From a checkpoint of a small mixture-of-experts model trained on Wikipedia: 32 experts in each of 10 layers, a softmax router.
Below are experts of layer 6 (counted from 0) of a mixture-of-experts language model. Rows are named router (the router's row for the expert), up (a neuron's input weights, with its number), down (a neuron's output weights, with its number) and show model dimensions 0-159. Each number is 128 + 24 x the weight over its row's rms, rounded and kept within 0 to 255.
Before each expert's rows: "gets" lists some tokens that make up at least twice as much of what it gets as of all text; "mostly gets" lists some tokens that are sent to it at least half of the time. This comes from a sample of Wikipedia text that the model never trained on. Tokens count by the router's weight.

# expert 4
gets: "(", "of ", "-", "+", "de ", "in "
mostly gets: "(", "+", "^{", "\\", "[", "−"
router [188 147 153 135 155 145 125 126 108  97 143 120 111 100 127 118 152 121 154 122  86  74 150 138 141  92 138 123 149  81 100 168 125 118 108  93 156 142 115 146 125  78 133 134 127 118 123 104 146 186 151 131 172 155 165 125 161 156 123 144 147 152 142 122 141 158 165 122 128 128 111 126 136 123 139 155 121 132 142 130 142 128  82 117  96  99 118 133 101 129 132 160 126  96 101 116 136 144 119 150 132 130  84 129 157  78 116 118 115 121 129 170 139 131  68 111 126 109 152 115  96 159 123 119 130 126 122 100 154 100 150 107 131 143 134 124 126 108  85 109 166 132  96 190 107 123 153 101 132 166 174 147 115 161 143  89 108 115 121 180]
up0 [115 142 139 129 166 121 146 141 106 155 113 159 146 137 115 145  97 173 134 134 147 110 101 144 127 187 115 115 152 139 100 140 155 113  80 136 122 119  95 130  95 166 156 141 114 107 134 161 101 104 101 124  85 147 153 114 126  71 130 105 148 174 118 108  96 125 115 145 117 140 107 128 103  91 101 116 119 112 141  57 118  67 144 136 113 156 133 177 136 138 144 157  91 165 119 149  78 107 165  95 128 113 106 115 152 147 135 100 120 110 121 143 159 149 142 115 158 159 138 136 150 115 139 157 142  88 116  82  84 140 100 119 124 103 131 124 102 147 154 151 126  95 126  87 161 110 148 141 111 107 159 140 125 114 141 109 109 136 130 132]
down0 [131 127 102 162 140 165 118  93 112 135 117  95 113 121 186 107 141 129 125 138  98 141 108 138 122 113 104 161 124 128 107  56 101  84 157 135 162 120 159 123 146 150 146 142 186 154 138 151  66 189 112 115 115 114 119 103 126 137 103 134 116 123 159 105 106 169  70 114 160 154  95 109 124 119 139  96 142 134 125 107 103 144  99 118 132 134 124 128 105 116 120 138 123 158 158 113 113 116 148 123 110 126  95 138 121 106 148 135 107 116 122 124 136 130 107 120 132  62 113 147 124 107 176 156 103  86 143 107 109  97 131 123  83 122 143  75 188 128 143 136 140 116  92 156 151 108 154 130 121 123 131 133 132 146 138 124 144  82 148 130]
up1 [137  98 134 122 106 107  98 157 141 122  87 142 144 155 153 149 142  92 109 122 123 130 113 117 116 146 130 130 119 149 137 143 114 126 159 137 140 148 125 124 169 177 154 108 115 158 143 127 141  92 123  89 131 130 144 115 152 120 157 136  69 143 151 145 163 137 132 116  76 101 130 144 149  89  96 153 102 156  59 142 157 104 143 151 168 121 102 144 152  99 184 140 140 124 139 137 102 178  96 112 148 103 146 157 148 160  80 118 147 114  53 134 139 141 150  91 172 157 153 139 117 153 106 105 156 128 139 161 142 155 119 126 124 150 143 143 145 120 155 124 146 138 126 141 135 108 102 158 156 134  96 153 140 107 101 130 103 116 118  87]
down1 [104 130 141 170 143 172 129  94 146  97 154 123 113 143 113 123 119 112 143 121  91 130 103 134 123 120 119 111 145 106 154 139 125 119 106 118 143 114 101 157 102  84  96 103 116 166 150 159 136 186 137 133 171 124 120 114 146 153  94 162 134 133 146 112 138 130 137 168 187 145 129 138 111 109 163 104  93 137 138 102  99 194  92 130 158  85 123 168 134 157 112 122 190 147 133 138 143 124 142 124 105 112 107 172 130 123 139 162  94 125 151 155 109 106 132 155  99 118 138 177  86 128 158 143 118  89 140 115 106 125 111 125 125 136  80 121  92 113 124 122 172 117 115 131  93 138 171 138 143 120 157 116 122 151 163 155 155 118 121 153]
up2 [168  99  98 133  72 112  92 168 124 149 111 113 130 164 130 133 110 147  98 154 147 142 159 102 117 147  99 183 121 167 149 104 135 120  68 137 115 142 128  84 137 135 153 120 121 136 153  96 101 124 108 132  92 123 143  61 139 162 118  91 130 138 123 112 138 143 117 101 119 161 117 116 135 111 130 100 102 135 127 150 131 103 120 159 164 136 125 164 171 113 165 114  76  70 127 118 142 103 132 117 137 123 152 112 143 113 154 115 111 109  94 109 107 143 127 133 115 109  97 152 146 127 179  96 169 113 138 154 135 127  76 144 115 100 131  87  99 131 145 123 145  89 174 105 126 108  91 105 124 114 154 153 130 130 104 140 121 124 129 140]
down2 [143 127 133 151 156  91 132 124 129 147 138 102 141 150 103 110 161  98 139 131 108 135 134 168 109 113 146 141 122 127 135 118 161 145 139 142 164 174 159 137 105 124  98 102 127 139 135 116 140 169 125  87 113 131 122 172 159 131 117 165 168 138 156 132 127 126 138  85 112 155 124 125 114 181 117 140 176 134  97 123 126  97 132 125 142 164 133 169 134 151 131 136 129 123 146 117  82 113 154 132 179 161 186 130 133 131 173 176 142 114 107 137 130 151 102 129 118 130 119 148 124 122 116 134 147 192  66 159 174 121 144  86  96 131 116 105 126 127  86 114 153 159 112 151 181 153 130  94 119 119 166 171 129 131 146 138  95 120 109 113]
up3 [140 111 110 146  76 118 152  81  84 141  68 145 100 164 138 105 138 114 125 168 160 113 172 136 157 157 104 105 106 165 133  94  98 115 124 107 105 100 134 115 100 141  49 111 131 117 107 129 128 103 138 123 112 127 164  95  83 155 128 159 157 138 120 114  95 141 126  94 145 122 110  99 153 115 138 123 147 157 106 143 119 132 106 118 112 146 136 127 104 135 117  98  64 143 136 108 110 141 149 121 130  82  81 112 106 102 106 109  64 144 134 134 128 165 131 108 161 129 136 144 146  86  99 130 111 109 161 116 138 152 115 130 115 181 123 125 111 133 125 156 122 144 115 109 132 119 115 124 160 107 116 135 169  98 140 127 134 129 100 154]
down3 [190 166 112 177  97 110 157 161 135 179 136 137 134 113 131 109 173 148 100 103 132 115 178 131 145 126 123 118 121 141 120  96 110 102 148 170 107 120 110 153 120 155  94 102 126 118 121 146 138  94 109 162  77 117 131 104 120 147 125 171 133  92 109 126 101 143 130 111 103 160 158 123 116 153 114 132 136  96 175 137 105  97 142 124 110 135 128  77 196 114 116 133 126  94 122 102 121 124  99 100 101 113 160 130 111  98 146 144 144  83 113 147 113 150 131 123 114 160 150 116 129 183 118  93 118 138 124 153 118 144 105 134 133 124 104 154  81 159 143 127 130 115 144 162 156 138 108  90 135 147  95 169 118 115 105 132  90 114 130 144]
up4 [126 147 124 161 133 117 134 111 101 144  82 125 161 100 140 153  95 124 119 124 112 172 120 124 131 159 128  82 110 123 118  84 119 145  66 162 144 135 136 128 130 118 129 100 103 159 155 162 114  99  95 127 143 134 165 105 107 169 107 139 160 114 114 110 142  84 117 135 102 138 171  72 146 131  97 139 130 135 130 135 161 166 119 172 143 146 115 108 115 114 159 157 117 122 121 178 113 128 143 126  95 154 165  86 134 109  97 170  79 118 141 120 104 140 146 136 139 159 134 134 121 116 135 145 100 132  95 127 117 146  82 147 163 109 166 107  97 136 130 152 130 100 149  88 125 103 139 107  92 111 141 110  89 176 111 175 126 132 113 127]
down4 [107 130 127 116 169 174 136  94 134  95 158 127  79 117 104 148 127 114 130 129 125 124 150 175 131 131 111 141  90 102 141 117 119 132 129 117 112 141 133 147 142 108 130 149 111 149 115 155 123 110 149 148 143 116 125 125 156 132  97 144 125 108 158 125 124 118 109 133  81 110 174 123 182 126 109 117 107 139 111 141 122 121 134  68 124  58 146 134 109 120 118 107 104 141 153 114 138 122 144 201 111  76 119 155 117 121  89  95 123 133 132 134  68 120 107 152 114 129 149 148  80 128 110 162 127 210 114 126 107 142 138 108  96 176 158 165 107 141 104 122 140 108 116 119 143 136 116 138 175 106 127 136  68 129 132 120 112 103 144 136]
up5 [ 99 132 116 101 120 135 104 129  96 133 131 114 122 118 105 117  89 109 111 137 158 154 193 110 125 172 105 137 187 114 157 134 141  98 119 147 152 158 131 145 117 137 130 106 147 173 153 120 143  89 118 103 128 105 139 120  78 149 158 110  84  96 137 156  99  96 156 101 125  81 158 150 154 111 100 163 138 163  82 123 136 150 168 162 167 165  95  93 143 135 114 115 127 145 138 115  77  95 158 120  75 115 111  86 132 139 142 111 146 147 117 110 131 116 133 122 130 126 141 136 139 151 135 125 156 123 164 132 146 137  89 132 101 150 137 160 118 133 147 162 126 149 129  99 146  78 125 132 146 111 118  84 145 124 143 148 151  87 119 104]
down5 [ 93 119 170 132 157  77 161 164 111 143 135 117 107 120 128 102 118 138 121 118 149 136 100 109  86 130 117 125 132 127 127 107 116 116 132 127 158 135 110 102 135 119 162  99 109 147 143 116 134 110 122 139 129 138  83 143 101 128 175  68  89 126 116 139 140 119 103 147 151 140 179 136 148 127 163  97 177 158 142 125 154 129 116 133 159 167 100 124 153  90 112 121 150 137 107 148 156  74 125 133 139 155  99  86 130 156  96 133 126 115 144 118 135 125  79 127 152 132  96 149 150  70 114 122 122 166 149 116 131  87  84 104 148 135 145 129 110 137 124 124 136 154 158 135 126  93 137  80 127 106 115 132  96  95 175 149 145  99 116  64]
up6 [148 123 100 103  95  82  99 106  98 124 107 143 125 148 178 125 108 152  96 137  99 120 129 110 132 120 142 147 133 141 168 108 105  90 138 135 117 182  97 114 138 156 142 133 110 137 100 112 149 125 107  74 152  91 140 116 150 165 127 135  73 145 108 137 145 125 145 108 123  63 155  94 114 129 117 152  90 160 140 147 127 103 112 149 124 131  84 114 136 153 133 148 135 110 135 137 139 152  70 109 112 134 171 134 101 156 107 155 148 143  87 159  96 107 130  99 105 147 121 127 100 153 159 118 144 145 135 162 125 121  71 177 121 160 118 152 126 118  96 180 129 126 157 136 103  82 119 148 147 135 127 138 143 127  93 133 125  97 112 125]
down6 [118 127 135 145 128 182 147 105 151 120 135 130 100 144 133 124  95  99 149 108 129 160  99 137  90 140 118 149 148 120 110 122  89 140 124 125 142 131 132 161  84 121 144  86 120 109  67 107  96 181 124 140 130 121 132 130 119 112 148 136 111 122 158 105 130 148 120 138 124 153 177 127 123 119 139 128 115 114 108 106 118 166 124 125 117  29 149 112 115 142 111 135 105 110 112 117 165 128 132 179 142 112  61 184 163  74 108 133 125 155 163 143 136 137 141 109 113 139 144 148 128 160 139 164 146  91 124 133  98 134 137 123 149 115 121 159 120 124 137 116 111 144  91  97 126 113 156 125 157 143 130  78 142 142 174 169 147 126 153 160]
up7 [ 88 155 159 188 111 125 149 117 108 134 144 150 124 120 160 151 119 123 161 124 105 132 123 140 103 134 165  99 116 124 120 121 137 156 119 154 130  88 125 134 147  93 157 142  92 138 189 131 163 135  99 142 132  91 142 115 118 148 130 114  98 133 118 149 130 154 127 178 145 137 139 158 151 151 136 132  94 140 118 150 188 157 128 149 113 104 129 128 120 112  87 119  90 160 102 166 124 118 116 154  79 128 138 123 119  89 112 119  96 116 124 122 157 133 129 122 172 122 144 163 138  94 131 148 149 158 139 166 102 137 103 109 169 120 135 184 115 109 136 167 147 135 129 132 138 147 166 119  79 123 157  91 100  57 105 142 135 165 120 129]
down7 [133 142 118  96 141 199 154  97 141 125 104 158 128  98 119 143 126 129 150 106 102 113 164 187 127 119 114 126 133  96 123 122 140 155 150 113 147 109 115 136 145  98 123  98 163 127  99 130 147 147 148 146 155 124 154 146 162 131  65 177 158 117 118 126 143 189 130 120 107 118 118 121 119 132 124 153 102 131 137 153  93 143 116 133  93  24 129 131 114 153 158 135 146 136 142  98 161 169 175 135 127 116 132 156 153  85 128 133 119 103 107 140 119 117 150 147 107 163 134 127 100 137 156 160 113 135 110 133 120 133 137 161 135 136 118 147 146  94 132 126 133 119 111 101 125  88 151 132 163  81 119 123 150 128 152  92  93  98 115 140]
up8 [132 129 123 158 136 139 106 129 116 145  84 149 136 154 105 111 159 122 138 134 154 131 161  82 148 168 105  95 168 150 110 168 114 156 118  96 153 149 145  97 124 149 150 148 123 124 106 179 109  75 125 112 109 136 166 134  94  91 145 164 152  92 119  88 129  90 111 103 129 152 139 101 111 126 154 121 134 154 106 134 181 133 115 121 137 149 117 118 145 106 109 150 123 158 143 115 138 106 154  82 134 105 112 103 148 163 110 146 128 127  85 149 141 125 146 121 138 128 148  70 168 103 106 160 121 121 133 117 163 166 117 125 147 127 174 151 139 128 164 136 111  69 122 119 149 100 150  89 122 126 109 120 134  76 115 127 136 143 182 124]
down8 [112 153 133  67 138  86 117 140 129  73 156 107 138 143 119 123 134 117 170 135 109 129  91 143  82 115  69 117  89 135  87 144 150 154  98  86 139 129 131 108 146 133 127 166 106 135 152 119 174 149 117  81 167 135 120 165 113 130 140 113 120 157 105 151 171 133 124 149 170 145  68 148 102 121 113  92 126 142 137 125 107 112 162 152 105 115 145 135 152 138 148 127 148 149 116 168 131 145 139 109 138 147  85 137 119 126 155 146 140 148 133  72 139 118 100 123  92 122 104 159  98 109 109 120 117 101 107 107 151 146 158 135 144 108 142 117 154 134 175 107 141 129 119 137 146  87 121 123 145 167  77 100 129 118 100 114 144 151 130 108]
up9 [150 143 137 147  90 137 100 132 111 162 119 127 140 174  94  87 127 142 135 110 148 110 133 121 180 120 139 154 188  99 132 113 130 144 110 142 148 155 116  84 143 108 152 133 123 144 115 147 136 100 149 139 118 118 147  91 114 136 121  97 135 139 108  97 127 147 132 114 123  62  64 151 122 102 162 123  97  72 111 119 199 120 121 123 166 124 115  88 122 113 153 103 109 164 100 106 144 133 168 123 129 107 146 127 120 142 170 128 165 114  59 142 103 176 119 142 139 111 142 124 137  91 125 156  99 125 105 135 141 159 108 141 151 122 101 152 141 132 144 166 111 112 139 127 162  97 129 134 102  99 145 123 139  91 126 125 130 101 124 110]
down9 [110 132 139 117 138 126 149 157 140 106 136 112  95 132 134 139 149  98 154  92 146 127 130 127 103 133  96  85  93 103 155 117 164 161 152 124 155 133 184 119 128 129 132 127 110 100 131 108  94 124 135  74 109 154  97 100 154 147 133 142 141 138 128 157 107 176 162  95 101 113 167  93 126 146 115 131 142 123 118 140  97 134  99 150  82  84 115 127 108 171 120 127 146 129 144 113 107 155 139 109 158  84  95 148 128  74 108 156 115 122 114 156  55 118 126 122 123 175 102 149  74 130 128 153 106 125 114 131 134 120 143 137 151 136  92 143 127  83  85 126 145 135 103 130 132  86 109 128 145 107 100 103 122 118 141  90 176 131 137 100]
up10 [119  85  90 129 103  94 104 139  87 119 126 115 120 146 119  95 137 119  79 137 108 112 134 116 108 158 157 151 110 156 121  95 111 110 136 132 104 147  84 131 128 106 143 184  96 120 156 187 129 148 169 132 144  82 138 119 123  78 111 167 114  96 120 121 111 140 106 105 135  98 137 102 157 133 124 159  75 139 132 143 128  72 130 154 134 136 125 123 135 139 132 110  82 150 134 130 122 109 136  89 170  84 120 133 100  66 118  73 111 147 122 120 139 137 117 123 129 130 139 132 147 134 134 132 114 145 145 115 110 110 122 124 118 120 103 108 164 166 173  78 124 121 107 154 112 135 108 110 100 157 152 126 171 116 123 154 152 129 181 151]
down10 [117 191  72 137 116 141  88 136 176 134 102 101 145 135 115 118 109 136 154 126 147 127 127 173 142 153  85 116 125 142  41 102 137 143 122 121 151 118 136 145 162 151 111 133 158  91 138 138 111 121 117 108 103 149 135 125 190 146 121 177 147 152 138 150 146 155 100 115 132 115 145  92 111 102 113 115 111 147 119 118 129 121 177 119 135  80 121 135 128 167  85 147 165 115 100 117 121 147 151 109 124 105 151 143 140 155 153 116 116  72 115 129 116 102 122 126  76 114 141 127 125 124 122  88 125  93 100 151 155 120 134 136 133 128 110 101 163 101 131 135 118 166  89 138 167  95  87 139 130 112 122  98 148 122 149 118 123 106 150 116]
up11 [129  85  98 140 146 111 123 152 123 119  89 107 116 161 106 164 124 131 102 152 109 148 122  91 128 171 136 180 132 153 129 110 127  65  64 126 175 156 157 143 139 143 120 138 140 152 122 130 141 152 117 111 112 123 128  92 111 119 155 105 125 131 161 120  95 129 142 101 126 124 117 165 108 101 125 143 135 103 144  47 130 129 137 146 161 165 141 118 159 155 115 116  86  52 133 108 132  95 126  93  89 107 124  88 122 135 131  83 146 129 120 109 126 116 113 134 123 127 122 130 139 165 171 132 163 128 136 156  95 145  98 147 120 144  88 127 142 115 162 144 119 113 167 123 127 149 127 130 124 151 118 128 181 143 141 116 119  94 156 139]
down11 [126 152 114 142 142 138 159 150 147 118 141 126 116 176 134  98  86 112 107 127 136 125  88 154 144 138 138 118 142 108 130 121 171 128 139 143 125 109  89 147 114 112 154 137 117 133 124 149  63 124 121 141 116 172 143 100 142 131 155 151  98 140 150 155  97  98 128 146 112 126 139  60 146 134 145 135 152 163  95  81 143 131  95 137 124 120 136 123 155 159 162 128 126 108  61 129 144  77 134 138 120 128 122 172 180 152 128 117 136 174 140 107 119 135  86 129 125 117 126 149 117 117  95 131 141 170 123 140 126 135  99  90  89 157 118 100 104 155 158 137 135 182 139  95 141 135  92 119  92 125 172 168 142 154 131 144 167 142 120 159]
up12 [140  85 153 150 146 157 115 117  69 146 131 101 144 152 142 156  95 131 126 152 157 122 153 116 124 132 103 102 132 151 115 141 151 163 123 163  88 126 113  91 114 133 129 151 150 130 122 182 103  89  84 148 123 138 124 131 151 119 100 113 117 136 101 103 152  81 116 178 124 152 148 161 118 137 170 135 103  77 106 165 119 136 130 148 144 153 112 147 138 121 129 160  91 150 123 124 115  85 113 114 122  91 179  93 137 107 123 108 150 139  89 117 134 168 127 140  97 108 119 124 141 152 126 135 122  97 139 114  81 134  98 113 114  98 148 144 108 166 166 107 129 112 141 118 130  92 106 104 138 109 157 119 158 129 117 181 115 118 192 143]
down12 [ 91 118 167 134 143 124 172 128 134 131  86  98 129 105 107 139 115 174 128 125 165 127 154  88  90 145 129 123 145 141 165 163 123 102 145 179 173 121 115  97 123 117  76  84 122 118 110 145 115 151 178 153 110 150 113 128 128 125 166  96 143 141 103 134 153  89 150 162 102 145 128 186 128 141 148 138 117 122 115 146 101 138 196 106 124 166 124 135 110 147 100 142 141 131 125 101 111 136 146  97 111  77  98  91 162 141  88 141 121 130 141 129 154 133 107 117 146 133  94  75 128 103 118 100 122 126 106 136 186 112 180 114 126 141 105 117 136 149 137 132 129 125 129 132 124 152 130  99 101 169 116 124 144 149 155 151 141 113 134 125]
up13 [143 163 107 117 120  98 115  95 130 141 140 132 137 145  91  94 120 110 135 152 149 125 130  73 171 118 131 130 123 114 124 149 131 117 122 121 109 158 147 100 106 172 152 139 123 134 122 125  66  81  79  90 101 174 113  93 127 123 152  79 132 138 108 137 146 108 159 158 163 133 188 114 101 118 131 127 133 141 124 127 149 123 123 137 149 126  94  97 126 116 102 148 149 121 161 119  96 113  93 123  88 138 155 128 128 183 118 189 107 151 140 141 142 158 134 138 104 142  98 116 123 164 142 130 145 121 108 117  98 172 113 138 121 122 157 125 112 110 105 173  89 130 110  94 166 127 145 107 137 137  77 169 141 140 154 165  89 142 127 123]
down13 [102 141 102 149 124 120 149  88 159 140 130 155  89 142 144 148 146 129 101 147 118 125 132 128 150 166 133  97 105  99 143 121 130 128 154 153 144 146  87 115 146 149 132 123 112 113 137  85 142  96 113 153 152 117  88 111 102 116 150 139 143 132 121 136  96  85 110 122 111 114 141 128 161 160 151 110 168 189 125 142 107 155 136 143 112  61 104 104 111  95 107 151 114 127  91 142 117  94 147 139 134 123 114 151 131  54  91 125 172 125 146 139 107 108 113 160 134 168 126 166 139 138 164 102 135 103 109 107 145 132 119 122 110 176 168 158 104 116 141 150 130 167 157 116 118 138 112 132 162 158  92 156 136 106 158 169 108 126 171 108]
up14 [124 131 125  96 172 117 111 148 123 137 147 130 162 130  70 131 122 149  68 139 129 110 178 112 100 143 117 161 131 116 137  93 138 149  93 103 147 106 111 107 153 167 131 141 118 172 134 115 121 118 110 144 139 144 115 101 145 146 115 157 145 132 103 111 133 121 116 162 126 120 157 105 160 132 115 152 153 152 177 136 123  92 143 165 168 159 149 140 149 110 163 101 151  98 109 129  88 120 127  85 118 171 150  97 118 145 140 206 108 132 133 124 141 107 163 119  72 152 125 126 145 115 123 118 130  73 149 111 136 156 128 132 116 148 140 133 139 114  99 131 107 131 115  75 135 163  87  74 133 136 124 111  92 129 124 171 116 153 130 137]
down14 [120 140 127  98 102  82  94 102 129 145 132  78 122  95 111 160 148 129  99  96 136  85 134 110 112 121 113 110 131 176  83 127 132  90 164 165 160 176 131 116 131 137  93 123 137 121 123  92  98 119 134 122 134 135  65 130 114 140 133  70 102 178 137 142 151 123 147 156 141 163 104 125 101 105 122 129 156 114 128 166 115 143 137 136 137 119 154  97 132 118 103 116 121 163 107 131 156 116 126 124 111  98 110 114 121  95 100 112 157 140 152 141 134 156  45 116 104 128 159 137 119 105 148  99 126  78 143 137 133 150  89 141  76 128 142 159 116 109 135 164 122 171 133 136 163 114 121 157 141 177 120 130 124 128 141 129 109 118 131 109]
up15 [ 93 121  82 134 128 142  82 146  96 126 138  96 163 112  88 144 126 124 142 136 120 163 117  87 123 158 129 103 126 136 177 130 140  87 159 152 120 138 145 132 111  96  87 160 148 145 174 127 139 102 160 147 104 101 105 143 150 133 132  88 151 114 121 100 139  74 149  94 137 130 170 140 149  99 138  64 111  86 116 143 113  84 144 143 134 134 150  97 106 148  92 101 114 123 147 136 104  85 139 140 108 108 155 112 127 125 166 105 123 148 102 115 151 139 159 152  90 107 112 135 121 118 154 160 143 115 159 134  93 139 120 128 153 144 151 136 134 110 130 125 139 111 174 102  92 119  99 122 116 139 156  81 153 131 139 159 169 133 170 120]
down15 [152 124 140  81 136  97 116 108 106 145 126  98 121 122 101 130 100 137 126 145 142 137 116 113 137 131 118 125 143 100 136 124 122 121 150 149 124 151 127 176  78 148 126 135 101 123 166 138 118 167 149  95 140 114 102 164 139 135 131  86 141 127  64 175 135  90 117 131 115 102 151  94 152 130 106  85 151 150 101 117 140 125 102 120 157 100 175 157 104 164 161 102 121 107  96 160 133 121 158 140 121 132 143 127 145 152 158  85 133 181 145 124 114 113 113 151 199 108 133 131 174 154  86 126  96 128  97 133 139 127 112  95 161 137 149  93 114 154 126 113 122 184 109 121 124 162 112 129 144 168 143 103 152 133 155 151 121 155 149 152]
up16 [145  84 119 134 107 125 130 126 100 133 141 168 135 125 135 107 152 103 143 143 124 107  94 101 166 125 147 109 114 130 110 137 119 148 159 101 132 151 156 142  72 120  94 130 135 125 143 170 107 104  88 127 107 168 173 101 127 139 140 126 108  54 105 130 133  81 107 114 152  95 172  99 116 138 107 171 118 136 122 121 130 142 170 145 118 165 128 104 130 136 112 137 133 151 133 136  86 147  87  73 142 126 141 159 130 143 126 133 123 153 134  95 135 121 127 150 193 125 119 114 134 106 116 113 157 155  88 112 114 146 133 134 141 138 163 115 174 146 135 117 102 121 129 140 148 112 184 117 116 127 152 155 196 114 165 150 170 125 136 103]
down16 [145 130 118 111  96 156  95 127 131 127 106  54 154  99 106 138 101 108 158  95 152 144  93 128 151 135 111 118 144 136  86 114 113 116 128 160 117  97 174 158 136 163 122 105 153 111 105 130  97 116 101 164  87 125 124 128  95 119 137 143 137 105 140 162 151 130 105  84 141  96 148  75 150  98 118 176 130 121 127 121 139 131 130 113 119 122 131 142 129 139  99 122 151 154 152 133 108 128 126 140 121  88 132 157 119 145 156 104 150 113 120 132 106 124 145 139 122 113 142 109 129 109 137  99  98 135 113  68 146 113 154 132 109  93 104 152 171 111 126 160 133 164 108 148 134 117  81 156 144 178  83  72 106 134 191  88 119 137 140 123]
up17 [118 141 115 113 131 127  73 148 102 138 133 115 133 138 110 132 132 136 136 147 168 150 170  78 114 144 128 145 163 125 134 156 160 147 118 154 107  95 110  91 133 163 152 116 155 170 173 117  84  96 133  99 109 151 147 112 115 129 168 111 117 164  75 135 127 152 154 145 150 105 144 113 109 146 111 130 140 147  80 119 163 144 123 146 179 148 140 147 156 136  98 122  72 128 188 102 101  92 116 104 107 110 100  72 137 124 124 139 121 144  88 163 144 184 165 107 145 126 134 114 169 108 141 128 141  85 134 131 159 143  96  98 124 145 155 146  81 139 136 166 119 145 117 104 113 124 115 120 126 125 146 135 133 126 145 128 139 139 133 130]
down17 [107 160  90 123 130 149 138 176 157 145 174 128 123 111 129 140 143 132  93 127 197 130 168 114 134 140 110 105 101 115 134 110 128 116 151 124 148 133 118 155 117 156 124  95 125 148 150  98 123 113 133  94 122 166  71 142 150 182 193 123 150 124 132 125 109 125 110  99 145 115 137  96 162  91 126  95 127 146 125  88 128  97 130 119 146 110 128  64 172  98 126 133 141 109 127 117 133  95 140 120 105  76 183 139 133 114 139 156 147 129  85 134 100  75 115 137 139 106 142 152 162 153 153 117 134 130 161 163 138 136 115 155 116 143 157 145 115 106 136 138  91 110  92 134 165 143 104 103 129 137 107 104 140 167 121 143 107 120 129 119]
up18 [132 134 114 142 106 126  75 107 154 138  56 140 144 134 174 113 151 123  82 137 122 125 133  93 125 124 188 147 136 121 144  98 117 110 111 163 118 120 161  85  93 122 142 103 142 126 124  97  93 142 169 149 140 143 148  90 133 151 124 134  93  84  77  87 155 118 145 137  92 110 115  77 116  71 152 140 101 108 147 100 166 109 105 135 151 143 169 100 151 121 107 144 106 113 106 136 130 122 123 136 158 123 162 122  99 129 108 143 122 142  96 128 116 133 115 111 163  99 111  88 150 144 136 120  93  83  95 163 140 163 104 137 147 137 140  94 107 124 156 117  95 118 133 109 130 113 127 162 133 123 137 144 128  88 127 145 146 136 112 146]
down18 [164  66 136 147 113 100 176  96 159 115 131 115 131 148 101 122 136  88 155 140 124  93 137  75 170 155 137 122 134 133 159 145 102 141 123 107 132 147 137 123  84 176 150 132  76 133 120 103 135 120 171 124  69 101 165 192 122 150 170 160 173 116 143 121 126 137 141 107 138 136 135  94 156 146 124 125 117 152 103 109 138 100  90 127 123 174 119 152 136 157 153 140  92 146 128 135  99 100 129 138 150 128 166 115 138 106 115 114 170 129  90 135 136 138 119 140 100 152 142 150 162 111 106 120 134 128 112 132 135 140 142  92 107 133 137 142  83  96 140  91 122 178 114 140 152 160 159 100 131 145 128 137 121 148 147 143  97 132 122 124]
up19 [137 123  88 137 125 152 151 144 129 140 146 177 131 113 103 159 134 110 102 128 122 135 153 113 138 112 146  95 163 135 129  95 119 124  63  89 110 105 139  98 130 157 153 138 102 115 157 126 102  91  77 115 120 121 107 125  42 195 126 142 139 132 156 147 128 132  99 124 132 171 121 153 161 109 127 148  87 139 129  92 136 112 148 137 117 148 134  92 160 128 162 157  75 106 141  89 116 101 131  74 151 133 130 158  89  93 137 145 172 134 125 119 124 130 146 125 112 153 108 141 119 139 102 137 167 105 118 121 103 131  90 116 101 140 130  91 125 143 108 117 104 124 142 131 126 147 120 122 160 101 139 158 139  93 150 131 116 178 126 137]
down19 [128 111 142 132 109  99 189 159 130  93 123 105 132 171 113  98 101 127 105 132 124 134 126 129  88  96 148  80 118 130 108 127 116 122 135 114  82 106 133 142 145 128 156 159 108 147 156 114 114 127 106 115 113 135 119 135 135 129 164 132 119  85 143 122  82 119 137 147  87 109 143 137 158 121 118  97 145 108  98  65 113 138  71  98 140  71 130 120 169 130 155 139  65 106 109 107 129  79 130 111 144 140 116 193  93 114  90 132 138  93 133  89 132 133 180 140 152 109 139 129 140 115 154 113 141 110 141 149 109 125 124 127 103 182 125 127 103 153 123 127 149 159 125 161 120 170 128 170 138 156 145 129 136 116 116 123 102 131 152 128]
up20 [113 150 151 161 105 138 110 140 101 162 179 127 149 128 140 122 169  92 141 130 166 161 160 124 128 128 135 124 112 148 170 120 113 150 129 149 101 137 130 125  82 119 140 156 102 103  89 112 137 104 177 149  87 105 110 113 142 143 107 120 158 139 143  77 130 119 118  78 127 112 100 123 138 128 151  63 129  76 121 143 105 130 177 114 135 122 164 141 132 103 143 100 156  95 139 116 142 136 154 135 129 127 113  91  98 173 136 143 146 129 143 145 155 130 140 129  89 115  85 140 171 121 114 173 146 129 168 119 151 144 141 104 150 150  90 145 114 119 144 131  99  72 165 114 138 102 120 109 133 162 144 124 140  91 132 119 164  94 132 160]
down20 [105  62 128 156 165 135 151 128 139  95 118 139 130  90 146 136  90 132 146 146 112 146 128 120 113 125 175 150 140 118 164 131 148 125 114 150 132 146 147 140 109 139 109 146  89 103 108  86 134 109 139 136 161 170 117 162 119 138 179 102 145 115 106 169 128 111 138 124 170  94 125  96 113 106 144  76 153 117 140 138 138 164 147 131 159 171 136 164 157 119 174  94 143 139  93 152 145 134 106 118 137 137  92 126 132 148 156 134 153 136 134 151  74  73 125  96 133 111 145 113 119 141 136 154 109 109 100 135 126 103 116 102 110 115  93 150 120 142  95 128 134 160 129 165  98 170  95 151 143 174 104 126 155  87 144 103  96 127 115 148]
up21 [135 101  72 157 127  76  88 109 123 123 109  78 153 136 123 133  99 188 115 140 122 133  98  79 108 123  94 149 105 127 121 128 132 134 132 124 116 152 100 133 137 147 142 157 104 110 146 117 120 119 118 158 118 108 117  97 128 131 158 135 124 120 131 110 116 117 174 121 144 115 143 121 143 148 122  93 149 143 141 119 130 132 109 170 165 119 104 156 157 164 110  85  66  62 164 132 124  94  95 126 152 118 116 126 135  93 127 119 147 120 147 115 107 169 128  95  81 153 139 142 119 132 146  99 154 101 136 140 169 138  96 148  80  73 109 157  92 134 137 151 133 131 163 113 145 152 113 133 164 102 151 150 121 169 133 119 123  98 117 154]
down21 [ 99 134 104 144 172 126 106  99 158 165 122  77 106 123  88 152 111 149 138 105 130 149  98 143  90 105  90 170 112 127 113 121 145 165 137 155 104 152 115 101 159 115 113 180 135  79 116 122 146 148 128 146 139 146 113 107  91 123 115 135 118 158 116 157 118 132 120 129 134 123 126  94  77 124  99  96 124 173 124 123  81 163 167 150 128  69 112 159 137 163 122 153 136 132 124 104 117 141 173 135 136 110  78 136 144 139 149 168  93 123 124 125 133 136  85  84 114 160  89 139 105  83 141 141 138  72 118 140 114  99 116 115 103 156 123 108 135 144 122 136 100 170 128 121 130 106 128 149 151 102 129 128 139  87 124 114 124 121 141 105]